config.yaml
n_layer: 9
n_experts: 16
d_expert: 416
d_shared_expert: 0
normalize_top_k: false
scale_expert_input: true
lr_router: 0.00165
vocab_size: 8192
norm_eps: 1e-05
lr: 0.00357
beta1: 0.9
batch_tokens: 131072
steps: 5337
dataset: "wikipedia_en"
Below are experts of layer 4 (counted from 0) of a mixture-of-experts language model. Rows are named router (the router's row for the expert), gate (a neuron's input weights, with its number), up (a neuron's input weights, with its number) and show model dimensions 0-191. Each number is 128 + 32 x the weight over its row's rms, rounded and kept within 0 to 255. Numbers have three digits each.
After each expert's rows: "mostly gets" lists some tokens that are sent to it at least half of the time; "comes after" lists some tokens at least twice as common just before its tokens as in all text. This comes from a sample of Wikipedia text that the model never trained on. Tokens count by the router's weight.

# expert 13
router:139129087122136174132137147126107170169131150153140142086099130095167099173100120119180142066158142130114095124115125129135067077108136107139134091128125123066107184126092136107139205145144074122117131118137129138192166084097135131159136118157165097225094077048140127143130084160122061051164126168150108085164157114133150089201117133086146144103155098144165115099105139136108164159136101179140109148080102189149112129130084175125084165120138157158089145153173096122145082166140104119136133123154074125130131151110148114110154165134076077060192181102091144115149062155064102126
gate0:128155121164121117151132153090099138130063128190153113097090062125151167124139224126143145123079124138156071153123152079097106134148127148127154106078168114084106090103091135110118163175178144096121105114141089163074111075113142134144128173179134196178157090117095113084129119111071112151121124165089172155113138116122146082153119116162081142125144133160149114064132175125099172115183165133150123100072184098125122141070088131109064160068133158171062136163115104137160158136158095109129117168080169187092187116114159112122153212163085141104117122139123127138160078098125127177
up0:075127155159140091178127112096070092122118141122140154110098066089131123143119135091161064115174154180141122105136120155189128104145141114144107089105099189143121068110135111063213172101121155124101134128116145109161113092133143075123114170087127180123164115157115120168161103114179159100137085173152077170131107156099173105148185070139167087123160139105119096145129105198131143223055145026155112099134171157103102119142157168184155131127136135131146117184131139132090078196101118093125128129135163114100120142082115109136102132130191156113108172113097099107125179151131119100
gate1:159097101150113111167127125143073148177107129051121182134079160129167080075110120093155126136185103123146140148142132115124137159150154136137139105125170150139121114116137125076107123117123089085152106039164152171104132144142100093091081092120136209124155170099106171133117147136143155097058165144109138118171126140137113078124106116163111158116165092183091061131110097110090109096103179158131116076135189113095140161099202170135068168153067149169157139160133109028109157105137089144152072171120086141142071121160145132080123155145117074133142095068084139076141102119116143111
up1:092183176151186170066090168164138099069100142123109094113173079142108125129116126194128126145095109123082131123106111128119095140121122125118166124137095106150150116105164133156134133120108152198115134126116105078135116168159180136121146146081137099095077131162149087150095109145118085217106108133091148200099178140120134168113139094131160086163094130090128204135132146171170148138127054108155113169145087126094124084146076098163129085117115166054100108090156123160134126167102154094112126047104161113090135146133112081208095114067159148073119153173192106150104140166165138155
mostly gets: "′", " −", "\n", "^{", "^", " $"
comes after: ".", " |", ")", "\n", "°", "=="

# expert 3
router:137150095138045149139137147109123146060103086155126108104103159115212130143128175169120091115155132165198125129157103159122120168152106131129144121127216135099151131174093183143162085138154149144153149133137139137136158094136181115211171140133136054155123058129159132152132154161097187130121115127121089169173124156095095129167141112112163148171096158133106209145107135133206114135120111080053167141107110173115118112134104134207109174171122125112123168103109139158105126158124075128165129159100120088134160169152177077167120124148152110130184133167079120062112105104172154092
gate1:105137114110119109174120115121151062106067121108041118147142115104144166166176106158134153135120117123110152179141088100120136138097140173122103154135128090098166170156188147103109119087080163173161104100161106195111114116113134110142109098153110045122108131165131255106146121108121118124145108138075143127111203107152100131109099113146078044099064129150167134144172145125120039078115123135149170130107141097162154123091084096130139107079075119100134172109106149102140116122063087220107133174118139199111137113120139128162131168125109183107138152143144101114160113098130135103
up1:145170149130134179119144145117140181183165155119140116165161171187040093127122136129101088124148142128141119077148143154163131038093113118145150113175123173143136160142148115140117194185129132125106125124137100066105132097097187075108118184183172130093107146152121141140080186159148111151098098142119142130178077052137135186112193137111116142156148158125167104103155080122128127163140073087154176096158113171141075101166191116120157075095132072133149100124097144128098179146110173127101102077112188113107107122124077115107110096140187109100162100090121067160137136173146137161
gate2:122125115162185075060102125124133082148157158090131117167117183078115081119086180096138153081188132128096164105134152145134158120199163175125169102122120138128161151174175140151133106095117149138102112117087118163138151080153156168093113165134159096092147100154113100100187096122113142064071090186138150168154157093093108135165146082144143106139138151144095090093090208165171076121132168146108100145136119172140199091118128197137113091169156114131124157134113068125120133153155158148137074147115091125141111079144079076145182117113063168117213108153124167099107125081125144115
up2:164091132124093104179121158162115160142143155110095082123131095161128128125130099152127168147142122139135070060217075122192095152133144127121133107125079105116130119166101117171137136105093115113116149150133166147175115115155085146151145170135150141075105115117149103104169179081168084127175123077102112142148228106145115137117138135053141053131050154085109120133105114094091111121171071111117117206070097117095149132147094133184142106157126116126136159131164159134147125140134121089144191137194149154153125078123119124102119131077168179132103126169099175173162180145208146070
mostly gets: " Soviet", "н", " Russian", "kov", "iya", "в"
comes after: "9", "0", "8", "7", "6", "5"

# expert 15
router:107127162104158152190122135111142091164125114109125080088087084156097089151114081103200134144154095176079106139117148170134126192141152129123132142076046134139148074155111070165141119181103178113091166160058119124120087121143093128144127114107139145185103099132193109107102122089159172069147097172168097121103096217146118132091097112110160115124174101125143201077101186088145093117137144114066094085137149083140142174161084132128123163153139133072163174166107147146138156149128142162165157141088101072138148161115124150144114074091116147150140101109088116137138138140178150194
gate0:126152063142144072105108106155144152084126157090108151076116142097157078162112087151141147160101155130083120103111143100130131175172122148149054149078186149132104148152161100134050172141112075103060073140073161090160117089170218154115096129118150103119192139141145131113106094146144100108120188084148150130135102105121096094119155121187120144098127096173121146118159127099117105105134128101160128144145133173106137170117130125108100059131167118161139236144122106105065155095121091179147137155178092184153056160091080128138083097128087090156136158136081098123133145100139142152
up0:064154139205129082129102138163140130081144094128091178097164128139082124101159090136128138149134144129102164115102179114162097148183118156128126174112149147168103180182136121152076148153117086090098116124088146091185093072158168139143134108133102081141145132172156130150149077106128102134131109093093151152094181071144097114091141109174098088096106093160137151130150196085103125175048096115094136183175130158091154120168120128126158095127137098182150141110103107051051143091157078189123128130113111192104110131118095169141144113107106105162229136133111075117134147114125177139
gate1:140137167169149141133149141083082092141088145143121112093103080101093086190137119102202135120143144070233106056154087128109143146157060130148078167049135178119140146135098158178100173103111157081102094076128082130111109130092112112081148106109141119148163110124138110101132203131132172136086102146158086097144132139135150155118073102205144106068157069125155102153123129046142156120128146167076122146131137107133180152155128152149087121146128129124092181106172175122135140140107150132131124164120085156142120096128134160127141151140070181102130116106112169079141088094174202125
up1:143125145120109090114137190138151124115140127116150115167137104151166152134145171129122135104147112106079133141141067177092073113085157129078136064101118151124192126139131143121066112073206076104139100142198136191077210168133163087153165085135104184110086116078081135115174128135121175141131094110090082104156113104134071124131127185123086160130133100116146140105140075105129107136133143141107130149112130093106098149169135110065053046113121174112135088123145095105147088113187110139061181114166188162132174171111093125138143157126137118120120134103070107099114135203139097146
mostly gets: " Paris", " •", "zo", " Washington", "nic", " Oxford"
comes after: " |", ";", "o", "y", " /", "ro"

# expert 0
router:194048142160120162149125150131169083137114049126155175127200108084130128131160175155080086071103110107129128107148141117108156195156150152148092151048083104208148170095069109135156114086146139083114139146128148109164146181094095139173128148141148162088116161109152107102099161151169168147161138091197100080105123146148151162118083209085094143187123120174123117123160201106118177138124128140096151139070132100157064123151110116139114135112091110145144158126132120152172121127117190143133096117112140106129189146168133142072117143053131116159092093122137119144108106138168144141
gate0:146255126128088164153157158093128153160156151057148142096176154132152136129102134125135138130105131144092101130134120129112104080147077124116139136128144155143188157139069092155111094168112072131124121079138091122165128176102162127110112133073201125135084065168130131113147094104185088154144159169118122141163088129126125062149139134152131129142161095158084143158138117055145137098148112149139161169139156171098139083130224143175105105130173127060152163106136118164182130155145135120110188197172135143124132081103052097114099070141133113119154169162132163135176117134104157165
up0:086130153145191106140163165112154138097161106094078166204111117128084112137162091102113152105089142102171134096145181137093116119117133119115120179114152075127127121165195147169119161231134161117098152166123118167126127132188110165125121138161147151140144134150169139129121111112107164225101137095130153169139071149165111134086130141185128149113169183167141164118155233130143088115170109170062087134139132121047111115115132081148140120076163097124085111109132121159120174101161164099118092165168127082128175163111143141162099079147134108155119095179188106118125141122168075143
gate1:173104129113123162098138082079162123127168165090143117100128092085187099110169133069088108100159195133136137077131069142118117142146195097146120147126133148134127204158136125180106165121147141155129100112158140106119139110154152136111127083043164117071090185151081186110149142113157170153055176140115129073125151087071118175123141192156208093110072120131131130154148184123112144196151135123093115137138141153160119106084148119129117128139097129154062162104138126169105136095181147104103133129122115132151152112124137153205132151145119140045167119092134123186159185173090156098
up1:145070159143069136123126081091166171115171134182130116101124128059136128130091125067066112135117195080085152094151125120127144075080116124153106091162151099142072137154103113141134132125163100162109108137134083151090174124157150126114115176119109109135017160113132140181070093117148136170153112137126141103203147122122114233152111069148214143086114101066148137152151174134144171147194154132070082148111104143160187171131111103128125107138125140129092144114109117088098104130121149153158101185134080115124146113104149094152177117081078098099143110129180154129124123156100120127
mostly gets: "&", " Bob", " multi", " hard", " ball", " version"
comes after: " ", " (", "–", "/", " N", " G"

# expert 10
router:102108106146146125112138178130112145084122123052156163118166101161130128141138090151114101148096149109111134159162143134188104127146101186099076165195164145120105088068143071092160045125125087128147166162159094127125076124120069115129143082111135113150176161091150110110151074151114081142133140154121126115115125116142112150121138153109153174113111128080222073114148124123154125144143094152145142104084064152138214097174163154085089117071105097169141100169120092102097109175154138097147159158095127092067151095095161184104148141195158072150117129130089076154115187144091099164
gate0:120197115124103124122150150157112116089160180115156122109107182146148149101081119116149172186122119166150181097078145169195099173081106124144145141167152162124130169096139129112129127146165081163155118131145043110121123041120209129148099151127111126071130094118088225100139103058122172106090131119103056178095121081133111106121152154134159171105176152117110080178176130145121104066093156069098127119077112206082133120127162121151128098127084126148128108096114145168130128137209124112142103118164159142131133168159141160157126108126131107107131188083099106140160089110113104131
up0:133125155109124146138115119102092105096200118109160074153095143165149081123132087134115094151128141083123145125103094161113142109117145122042139157082163130160106151152113100137126130204146173078034117136124143121106068232161094127129119105086132225161166111113106157152100122115132175136112118130119141184118100135096124138106149057163150109161116079189185151133148151082109113118132124128174122187150137087096110116127145046108141075102139119157181186075092128180145084127125153123076184132143124120141148153119105094093167114203175136099136114132177152144098150149102120138
gate1:192111109124153115169124163118122146101101150097139099106099150147105155099147067121090091159148151096119203111165106166083084179160133131138158121136092161106137098121129121115091191107102092152108077101133134161155123109176134184086104129128113141070144089100136165199112178113112174107129112161172059113105093181136095105081193173180099101134141200071125118106145112091096129153164132167113099088112143116090132120189133051085138174091160142128117113129158159141140106127097075121152117118203124134091160106090139176128135130035131205151119110106128169149091149111097097110
up1:147159111127135142134073110076121136127103161169161113139177125139144161131120184129130178143162144135085103133129124171116119121151168115147110121106140189134193141116162132195110130171085142097102087137113078182106126132046187146144092165177067106154131160153090159110102135133074113198109138121155108094194185152105100109096089090194142153102070125123114141093049154146151093111129125106079131145144092175128089100105117170174118100116125143086079120133109159148154142132137143150036153135029182112142146131109110082127193122124142106076087143178104124152167133094138095136
mostly gets: " Social", " BRA", " Free", " UEFA", " Red", "ita"
comes after: " |", "1", " U", " P", " Re", " on"

# expert 7
router:139113123113132131072118120129168117169109187159160119145139065148116189160128116110123178119118132090101160101180127133125152138137168117161113152137157139129139133093211116080068136135125098108152213161073193183138166180143124101106165148136084085157156122129165126116106121179174114089116133111092144118087127129162142152173110148107109141153147155146150085087111105214129112110173138083128110169038120113126211134136128141123150092133128178124105183018108059100109124122130179175144099101113163088114158173105141135101112081139116145127160120098113151185132140196147091136
gate0:130116156073136141110104091083135168119065104130157140108143113105131130132109120124134163085131141141105140123128202075107095202077154136102101142127150172153096143100127110109116143147123116084116111039129148170055072168165117169102081190164046110153060170124167169131121115161095153158115117151135133149095109083137157111179114166112109152133090165128150102162132135164104122088052139075144118104184141112103188130134134068099099143112083164113099147125061166107135182129102142081115114153115150141103048144126127155094076167143151120079132120186110082081164143132074140096
up0:097101146140160136116094146106144114101145140107107142144076169145151120151083135119116106090133149157121190057168099205126140098108143080159189120128088182150168101144100184148152138123128123128108129118159101108090139158095125136135139168135144135120132143190119139153142194085101143117134114136089147161146168097169110086097156186103129181224092141204051129130207111089089122115115119153147097174097180122173129151169153164129071132100081151157130152113104114188169115117192123147178151151113136089140140098134127140160078176089188081142110130075100114185132102110184105169
gate1:141196140084128068116098108209136103130060250140099158131205096069137096103100136155132139138110072147131138102131114170116082121074087129097152126132062171127145119115136067133137133136123133140043146101056178123118110118227128104120068128113130065083098146177196139169120132145103083114155114126152094089120111164176137130103142123141127137092117104138155124120146144138045103110108096128123134152141126111102120186136145134146128095119131113131087122159125083129124182106095081153116166145149166157128126076110130126079105123108175121147105136145179094087160122129149131073
up1:146124107147123076094147082181082124131027155138114114105177112112104100143109164109125115128126096114114152121129130146130108166100102111117143135119132079192206132143133085113146124168077070127097135145148205136094096172194134175105054163157088090132154170145106116109103098158163104136141136136201079136127093153179165147176151122097164089103099171135127135099081126203089105122134117140147128172122140124145118154136091161105113113077140129129119119105128144101100115154063111089215163119111142091109159128093136072100079043079111118108069107139142142079108182161082114151
mostly gets: " during", " until", "Ba", " while", " Swing", " although"
comes after: " ", "1", " the", " (", " at", " \""

# expert 4
router:154101124139124105082151111135078098121130231126158085110139154091147159098122150150119130121110060171150138121027110097088134131128116071130112146129160105125117169103109130168068173124178108161168073057175153123055160095165099146064078126122130120126120153120137146146132130147123160114095152093146128154101145133177150096137160152192093113094073148115135120082075154093110107091073192149176149119118116110125079195105137150064115124155142160145119114116136081086133114098103115110121131126099091203168110131137088121123130169082131133089051093146115141132182096082095177136
gate0:190139123064154099142146125099091133115158104101093126161122150129111133070086190136126117161134154150129105122147121083117116162076119189127114150127063126116134082140126027192084070147112122123092120157095115208112131149149126079129101160076110118112120186189097152088093087097098111133185130062085135143151183134104136105117113186135088149106145123154134092111155148125166131121169149094171150112106174117130133137159145163100207134123103143093132091115118106087130082132177142101191095140131162144110106130190131138079101083138133172163195183181099100155101153097177081109
up0:196146132106181176138133154153111114103133123102187098098164128169161110151081141165153122113160099134138104085095131065148094145129150105142194122149094108113173128131049134128117097089108095128112105114112149144154105127119163106084170183099145099169157132113175129184091176153128084117158108097080099120157152098059102145165121126126147130136090127102099127060140065180125103139146125096098170164074128140122098014164106138125073160125072151173149143163089185186134083157152131085157146159149131089114133154129118109133165193126154060155163150098165092124112147161182101095
gate1:144213104129134153121101118155093156141136114111126111173110208159079134152093123138123172096137128131150098100157096134122123108098141110133121146158163157144146192151162102102126097171141167131033133147148151138146123147104192114061129104124080123087176105167075115122140113132135111157050191062121155083116152092149156186159118126074094095127103163101146102177126105177093092144201120136113106176163119128101159175164174118131125066087115144141155104114128132058100158100122141117188104101157169129124135093154117147146132127166104136182214116130178106178182140142166175092
up1:147086164111117086124116147183106120161214144123141155144121149090160131114100066111168141162120138162102136153161115158107149130157183126135150120159049085102135098089073125176148109113086133128142111135079121144143145151171150189130128175132178157123104133105076123176108158126143077099199101124128089136147070093125133090153138138141147125090073068150159157118125197150195084166082126134132090090079137117131134120096064129116121129114103152110127179136109121185121111183096143160095166123147095055144087153146107138070120156067113132123099084167097196119163157075175062151
mostly gets: " Ag", " Kr", " Gro", " Ven", " Ter", " Ab"
comes after: " in", "-", "|", " (", ",", " \""

# expert 9
router:135138159182103098124109149144098111195176127099178120110161117150126159108105094085146116163181136115123122135116151127094102112128050101110180118141184169125133098175115161161154085112095166123114159120172150153132176180091129130130163119085101103133056106198157098117131189114132180081091134071136135199162128141101141129138040126111143142133119153144124129233198100134147186183081110197116167114149129113150113111191075143116139111158117107061184089112121105131107121174138135124079105101117148114132146116089090137137093120090137172140130172151181147120128168132167112171
gate0:064173147109138159125088122088138167089102086100099140148142166108132121116154088086113121126062190145090183132099118194159134093090100154114162103158115114057162138127156196122073140151099149142127120117068134125122054171148171154101164124080132088150092125142081130094171133100094157127138142082089106077133089083047102180142109166131167109151172100177140136195107155157131126122107151120114109148158076203124123157096138087121140148088124167109169122138153133113125118160128135215186116170076156101090099179142155118079127093156148138148109106091084116118114109175110118177
up0:115152124112149174158110115094118120084121095051122150137082151130111079147189102170112129171051114100140128122145132141105202120090128075104138147139131154087190083180113104106072142131133146097174095135074083100049081107175146115090126067136103136164105181142068135036159115086102078155101117101169089098171104091133184157071162143108148152118138150176149156145130158135092130146122107137091135147103137143178092109106139151143109156118101093106118134123098125153118105151124143148133101179082161142065120118112089103092142131167165042099172049118151151118125138097158109118
gate1:103128094137114139108138122103090123171175082145195150115131211125141099107069152096193186120157127139097160106114148069086079126137103099130134084185161143141165095083117064187106075152060092176135099094070133174084117151126125116086118165178133085069149153137127139125141116163127102105153091124108126159167134068145152193125151157148122132110080161161082098106108131125094104104144119173089134108131117078132115140128114171103182121135139092165137122071114188117190127192193105117157178158132112136069103111132104100127117122089135175124178130132128157131154196169175130145
up1:181150104122101108110138189111132048053161136152169075147104111121125135131116154173157101122120109111145101106144119065153069165150131111143159188128144141113089163181074152197104101159134060151143122116126094136081118073104118164173111150176129152147156161146128139167081195171142070129101105132101094175108126113151152162096070185096137078104108141094159118122067131166135122070122183124154070103130143129175173107111112124102174143096149161191178072167108132137141157157103146069124159100165098157077130150163152140117146152096154100158097136183112066093124124105128137119
mostly gets: " However", " song", " This", " Yes", "Personal", " His"
comes after: "\n", ".", "-", ",", "|", ";"

# expert 8
router:136118125098126125104080140096119174161119143127123103150135136142169121099168119140181143129107109107092122142159110126098107153066140161154115142174125140153216103143081137116123174082122100190084116106093183173120100105121087153130104134181125135049142146125011140152137139089122112102098131124111173112127132129120138174127117167133092094159149135151062119159226032148105128147176129147132109152092194126102103088148161062145138114115132155145119158141125113177086165120151134146104139084201193179109119130147158091128096180160075193110097135120169175100112176144143128107
gate0:158111123132131093170122139135112103112099133134113051115166160121151139110105193128149100104153184174166140117128099091136164184121089122136101111159135117123140193096123140155136113120187140132150063069178119094118083112165089178157127189145161099160137175192124128128149159159145165137134150139149131124182109153105136103111135145153202187143116164189118123124096132089094092119108155086142110065118148090134109145091029148113126126122105189112094084201077149127126080117149091087082151141164103189142112115064136100166138139150159130173112172183121157110143065084140192104
up0:136136161165110098246149119131112160173122124109106114109167113082103089167124162094157071111134183070133142121132123097134172147129124111088089093156144135161104125109142141149117116181157138183148110091144119097143162095106074175171144152088137151186110198141084126150133100122056094035075140078138112083130105124095119139134106112125231122147123126174067188172110162076069084192129150098116090129105089133178129168122064126074135135125155121121103142170103135117096091144139178078121120124136095093173140104118130133143133136111104149093081157176125140100121132118130145110
gate1:121160139142171099133156110132130096162127104116090142119112091090111113123091057090160106113154169107169064106150157113108084147095166128123145122176092074121136184123125117161124197166177101123127122142147094131124156142189170117100126072136146102096129105152073137242162176117118119138109102067157165138128133080196093141148111154128154109114140093136151146176107183089059122114141103135114105129112125079096190112111129103092116058144141124116091141095147101126150149101099094092194098129201139097104140153071143088107144101148083061128122076119146189139171112120160161055
up1:197116126149147121110166085127208105148153171148073133179103158193145108153136131116180105178165139074073131123139082152109184114132112109122077157117189164121109068146151116113140151154190151063103124152071093193109081122134166176127134115154122125136166123175131117142128060111177143169129117110099085078127141116148181111071172082154146054146113138116139132129090197093139123166134063129132099106159163125132134181084173117167144099150180106118163175109117131184108147136171125121162183106156147108122110156118145143156136121075114125121112131154142167176164123209118113146
mostly gets: " air", "istic", "mic", "nt", "ile", " working"
comes after: "2", "1", "0", "–", "′", "st"

# expert 14
router:127199117150133100123118094166147198132173088120155111118111133136150150145043117130109153123096141156150093114092118115174115123136082159130197075156159170113125184176094144141087130136093138116128134138225122098112165222127125114162154135082120189156168119102123096105095129106142151134167163171135133066173165116050106151147111099074140160102125080124079135151158165133107182160119097111099104116213114116067124104111171034164129109101142177142115200187125119123121109110167136085148154088110152124131107124068097131121139111116134139142144168193128128134095112146121144116
gate0:170134131106106142185104121088112142063106128133152145090087148184106140070103111093127056159119076171126159078138175169101192150138151151126129187124156155070157141128120118138113062119173133132112077124121135145121124211180111106103094131089074114124116144140142140084140063130128152102159125225100096070109132082117152120139171157144143162105125103164097146098125141154130130130112083132150093129106120113157102174191078125148104183111165148101107095117133107124210136198138124079143159188146094146070158105147177122119066108120211125137091119176089156128155123124113116109
up0:165121118128111097195101122174116137117143162165183165165120155131168103133073065069152133118165123174144126151079154159145135124107144129098126157087159115066109162125133153188157144152130142141115132128130095106153155135164094127134144077117135087156154155134141137150072082136195141144124184152093106049133112091096078169120144127143144173092128136094143137113113142141086113141123109089135187139103091134149170140162082070141167144206121117087094133218159145085141119182128070104140191113156069104125134109112119083112050168113184152128025154166115171100132138152130159117
gate1:177159170089127161115144131187085115153132169113132130126144108122121155145150093160121155144146173091141081159120074117068147140100135098167115134140202124088085157134084121094135101149133118155140119135170136154164152165118129113108137100052094081155126157203096120165174140116162143063107113134071124109123122142118115161137126106153146061105131136070157129163125161077120135120084214154087125095151118118099224097164156134115138124148185125174123143126144134128102162158167077112141153085130041138166131141078054081091142132120138209141134120133172140095194117060149162155
up1:084029098113146084100161151139136114138107116125151207118103122131109082139120163112119139180136057091099111115161162138150119133158160179107150075145042125159152104118125087104152120132121101143109140126095089105089148086162152137146117143107123131128137065124116127094117093141162199193151200188156177163101102132101184124139142074107187146140099115101086133110147123134085118133108076122134105144111145162177063188072112152127079116100029151105163142099138167152131069094104099135149132128112183134124139121147207091158137099128155101136126123088125158098157135191115092145
mostly gets: " very", " least", " British", "ly", " almost", " sq"
comes after: "'", "0", "5", "6", "4", "3"